Below are experts of layer 8 (counted from 0) of a mixture-of-experts language model. Rows are named router (the router's row for the expert), gate (a neuron's input weights, with its number), up (a neuron's input weights, with its number), down (a neuron's output weights, with its number) and show model dimensions 96-143. Each number is 200 + 40 x the weight over its row's rms, rounded and kept within 0 to 999.
After each expert's rows: "gets" lists some tokens that make up at least twice as much of what it gets as of all text; "raises" lists some tokens whose logits its average output raises strongly, later layers aside. This comes from a sample of Wikipedia text that the model never trained on. Tokens count by the router's weight.

# expert 17
router,195,202,185,175,236,193,143,219,248,254,248,188,202,239,225,167,181,204,183,177,177,166,199,199,114,178,219,254,248,225,209,179,209,189,141,151,207,138,205,213,206,216,141,206,121,236,160,253
gate0,199,183,190,208,247,166,170,214,185,157,210,206,183,197,260,151,215,222,205,231,148,237,277,188,202,172,144,182,266,247,210,184,139,248,186,201,201,181,210,184,151,134,185,207,216,229,158,198
up0,249,194,197,218,209,147,298,206,233,249,211,144,201,125,146,196,196,213,226,202,257,215,219,239,221,173,256,186,216,218,146,229,140,179,121,170,264,237,209,217,212,237,166,211,200,203,211,216
down0,222,194,222,184,189,213,171,175,188,239,149,211,174,175,196,247,171,201,107,253,176,218,225,186,250,204,225,183,229,227,227,203,153,184,238,148,132,147,155,180,259,216,242,212,152,190,165,206
gate1,141,261,220,143,228,183,173,225,192,304,234,212,223,194,221,200,233,204,145,202,168,219,278,194,195,188,184,221,187,201,182,227,151,221,215,200,204,188,269,199,156,188,200,167,119,187,171,201
up1,221,224,144,227,161,209,180,164,189,201,192,294,148,157,124,204,150,162,251,249,143,187,204,233,207,238,218,219,140,187,266,192,152,187,238,195,179,192,173,251,182,222,172,235,146,228,164,179
down1,228,196,224,210,267,248,215,190,135,211,280,172,152,155,238,230,203,190,129,192,176,252,167,188,225,188,206,205,146,227,199,180,247,298,210,220,154,302,156,179,139,266,338,153,140,219,210,203
gets: ": ", "–", "-", "- ", "th ", ":"
raises: "(", "-", "n", "in ", ", ", "L"

# expert 19
router,120,215,170,182,191,240,184,163,146,252,183,224,153,173,173,127,203,266,183,176,178,244,225,115,175,204,104,208,218,165,219,139,218,246,175,224,195,218,238,214,154,207,215,116,181,262,156,196
gate0,147,206,170,171,183,132,232,266,162,148,182,212,202,224,185,167,157,170,200,224,99,210,276,151,81,155,180,215,212,181,260,214,141,238,211,252,190,250,248,143,161,188,128,272,202,205,128,171
up0,174,134,189,157,210,224,208,176,191,132,208,259,188,147,211,248,199,195,200,232,159,237,161,284,289,259,85,171,248,287,150,221,197,240,195,176,192,161,239,162,182,212,245,241,214,216,170,292
down0,164,191,215,186,206,240,236,227,206,223,260,196,197,262,195,142,172,233,187,211,188,146,138,181,190,106,166,236,187,214,168,168,147,218,134,210,136,194,174,172,209,134,129,184,243,228,184,156
gate1,220,260,170,213,191,194,188,178,209,205,115,195,217,193,180,172,168,218,182,198,192,221,132,186,270,214,207,169,255,141,138,248,203,216,217,192,201,248,247,174,201,167,127,113,116,224,214,288
up1,210,208,193,180,196,194,187,225,232,169,183,173,259,224,213,229,257,250,166,187,270,216,239,117,276,198,95,189,253,245,110,151,235,240,176,221,195,212,185,226,164,232,207,244,201,222,230,162
down1,229,173,140,185,157,206,131,163,211,232,237,218,257,183,208,183,210,222,173,276,148,189,194,210,184,173,208,179,212,119,189,217,283,115,143,271,154,213,214,209,255,245,231,96,162,300,222,163
gets: "-", "and ", "to ", "–", "re", "ch"
raises: "-", "(", ", ", "/", "v", "- "

# expert 14
router,166,219,167,159,182,234,180,189,194,315,243,216,160,203,247,179,240,256,174,120,216,155,168,136,148,188,201,224,210,171,237,212,197,220,159,179,131,166,296,230,176,198,164,123,185,212,193,190
gate0,216,207,147,185,218,125,217,211,256,212,206,226,230,138,143,215,193,193,135,225,301,223,256,261,111,166,210,219,215,207,150,182,203,183,159,220,197,119,205,219,202,143,139,113,211,252,202,38
up0,289,144,123,157,181,221,159,204,181,182,262,231,206,226,266,207,168,137,233,195,253,194,185,180,136,305,185,194,260,214,130,176,197,222,157,248,227,183,236,182,226,197,199,214,210,206,217,192
down0,191,212,208,216,249,218,229,207,221,141,231,241,266,142,161,258,188,177,216,251,192,216,259,212,177,230,171,190,233,238,181,186,186,234,139,161,150,288,223,201,193,185,200,180,218,207,178,180
gate1,210,259,217,112,199,197,198,170,161,197,229,181,184,212,226,250,158,264,170,193,182,304,176,165,279,191,189,295,169,209,299,173,211,193,202,185,250,161,160,192,243,180,167,252,196,213,206,202
up1,159,196,264,212,220,235,166,184,225,207,229,306,296,207,199,180,185,210,149,256,190,179,185,161,204,232,207,252,287,125,243,200,263,206,230,160,140,196,142,143,175,160,188,183,163,276,202,219
down1,240,186,237,192,215,257,176,202,148,182,238,248,133,202,187,103,239,167,181,222,148,220,214,292,226,233,143,225,135,198,125,130,180,182,179,186,237,151,199,136,157,243,267,231,215,209,240,274
gets: ". ", "\n\n", ", ", "\n", ".", ") "
raises: "The ", "In ", "It ", "This ", "After ", "At "

# expert 2
router,216,186,136,150,192,299,184,189,134,201,289,207,201,197,274,202,171,189,171,188,149,211,165,242,175,171,195,228,197,184,200,107,217,206,177,147,99,172,310,229,160,247,216,168,218,285,166,190
gate0,167,174,164,259,168,218,287,269,220,175,193,223,263,110,201,253,196,125,254,208,233,131,164,210,163,209,220,148,276,148,230,197,220,182,193,171,213,186,248,249,143,188,198,179,237,250,225,170
up0,245,232,230,210,172,173,245,238,167,161,179,180,242,270,276,158,170,211,209,125,213,173,106,251,219,183,247,193,196,180,190,157,253,268,188,219,190,217,232,203,188,220,220,217,222,194,185,155
down0,280,154,174,162,200,223,216,278,163,172,207,178,232,217,205,240,199,191,167,205,203,231,162,241,160,179,198,192,191,142,203,143,196,119,207,203,200,217,239,224,251,241,307,207,214,177,280,250
gate1,211,159,220,120,238,257,226,180,225,209,248,228,215,143,199,203,159,256,160,149,235,227,224,221,224,230,214,203,164,277,196,135,170,273,114,208,175,186,200,173,253,230,216,193,249,143,151,215
up1,182,244,200,231,234,172,220,206,185,146,141,129,133,199,152,202,200,180,165,160,195,253,235,170,199,186,194,209,157,220,195,158,141,257,276,281,168,225,157,198,215,245,212,179,211,258,251,214
down1,218,215,196,205,283,211,272,168,224,187,189,212,171,202,218,151,188,259,166,246,166,151,216,289,224,267,164,199,236,166,173,284,176,213,129,188,219,243,177,232,184,195,105,219,168,201,191,215
gets: "of ", "in ", "to ", "for ", "from ", "on "
raises: "the ", "a ", "st"

# expert 9
router,216,180,196,201,245,235,166,188,222,256,220,242,152,193,254,195,245,210,204,201,135,171,199,175,171,191,185,293,247,168,249,152,221,190,217,149,128,151,243,254,202,157,141,162,181,216,182,169
gate0,187,188,123,230,169,140,297,192,163,228,155,221,222,165,212,205,255,196,159,179,204,286,195,221,180,157,194,238,200,160,173,228,197,256,224,91,236,117,213,174,140,179,140,145,279,216,167,176
up0,195,92,211,239,158,183,101,143,293,138,181,97,174,219,155,266,218,222,217,158,267,194,166,228,204,224,228,184,126,165,171,141,206,211,150,227,216,259,161,166,197,178,249,169,205,226,195,230
down0,191,171,189,151,184,245,163,212,247,225,269,148,189,213,201,272,225,198,188,167,77,172,238,190,214,246,262,210,154,205,200,156,121,222,139,310,197,225,165,220,163,252,176,246,134,185,185,171
gate1,207,255,216,162,173,206,204,180,226,264,226,223,241,200,185,177,202,150,183,196,191,255,228,202,191,170,178,246,165,198,213,120,196,153,168,212,210,205,183,201,171,180,197,237,202,178,224,172
up1,140,157,226,208,189,202,188,211,241,163,183,212,197,152,234,189,221,194,172,125,219,191,147,199,172,227,166,193,307,155,143,248,244,167,156,220,198,222,184,183,155,230,268,271,196,201,170,191
down1,199,252,208,110,208,193,246,232,243,210,149,227,202,202,193,191,214,221,192,170,203,240,230,139,210,188,184,224,168,223,171,248,252,181,209,199,192,211,177,173,222,204,191,219,287,158,228,153
gets: "| ", "- ", "\n", "\n\n", "The ", "the "
raises: ", ", "(", ": ", "\"", ". "

# expert 0
router,212,228,162,171,158,227,145,153,144,244,222,230,171,254,277,114,238,197,143,128,141,160,168,224,157,169,192,244,223,152,272,179,259,200,196,165,155,149,243,245,130,195,266,180,194,203,136,196
gate0,188,231,223,205,245,265,207,201,200,160,252,188,256,171,145,134,186,257,274,194,153,176,230,222,207,216,168,239,180,182,151,187,283,284,230,181,150,196,180,165,158,235,176,149,167,234,172,214
up0,158,193,115,159,192,256,152,173,184,280,267,247,166,184,249,166,207,218,125,251,213,163,241,109,177,172,197,197,209,243,181,235,160,216,165,130,183,182,241,209,156,186,158,172,171,200,202,196
down0,266,177,217,211,282,114,215,236,176,218,238,261,271,241,163,207,172,221,281,197,266,276,217,238,206,205,222,116,196,159,204,254,126,221,211,178,283,282,115,170,153,208,278,203,251,233,207,184
gate1,217,189,211,171,241,214,206,193,141,188,226,199,231,186,245,182,152,218,230,234,195,229,240,258,217,235,116,225,141,214,264,70,173,219,224,214,233,150,251,250,127,201,139,228,162,260,228,260
up1,245,261,245,151,236,86,172,205,181,166,179,200,221,134,204,236,173,156,268,224,180,205,196,184,115,218,247,166,215,219,166,185,279,206,260,201,186,244,211,131,109,172,228,234,353,280,227,154
down1,154,180,188,143,247,203,187,230,209,223,180,213,170,196,175,188,127,215,242,167,149,227,203,135,194,107,185,152,234,215,215,154,273,266,197,240,154,190,151,171,191,193,212,160,192,174,201,160
gets: ", ", "on ", "was ", "ed ", "had ", "-"
raises: "a ", "the ", "as ", "in ", "in", "at "

# expert 7
router,204,258,182,203,167,227,149,122,191,239,269,185,214,242,235,191,166,222,134,159,141,169,163,189,191,235,197,249,198,219,232,183,238,221,152,179,110,210,225,252,111,162,235,196,192,257,153,170
gate0,152,130,193,166,136,196,143,176,196,187,232,247,274,256,179,180,151,247,207,202,224,137,170,159,143,181,226,184,212,248,171,171,226,242,208,206,201,214,229,160,221,219,179,173,217,214,159,196
up0,168,226,167,208,193,224,175,192,150,264,248,218,141,142,193,200,164,201,232,158,192,173,219,264,212,188,148,215,198,176,156,206,245,242,147,154,203,243,245,177,158,216,206,208,129,167,146,240
down0,264,221,225,227,130,224,204,195,162,212,203,207,248,184,168,230,194,171,195,256,181,214,180,242,231,213,211,155,217,154,234,222,159,129,270,208,146,213,199,167,182,209,164,118,177,203,191,191
gate1,180,230,179,246,146,226,188,168,204,213,166,195,221,261,215,152,233,182,215,249,207,245,220,185,206,214,194,211,243,171,233,190,160,182,226,285,238,198,176,218,131,244,221,230,112,183,193,188
up1,200,187,236,179,133,128,183,204,189,130,120,205,206,226,204,206,221,247,216,206,183,215,251,234,205,155,210,256,202,131,197,218,234,253,180,231,192,252,186,122,192,152,199,198,244,148,193,146
down1,224,194,211,242,207,247,178,208,213,164,185,170,141,138,264,261,158,234,199,207,228,213,184,222,212,235,209,248,207,217,196,153,269,232,232,197,206,200,141,177,274,268,201,147,128,121,203,194
gets: "was ", "as ", "a ", "is ", "in ", "be "
raises: "in ", "and ", "to ", "by ", "at ", "as "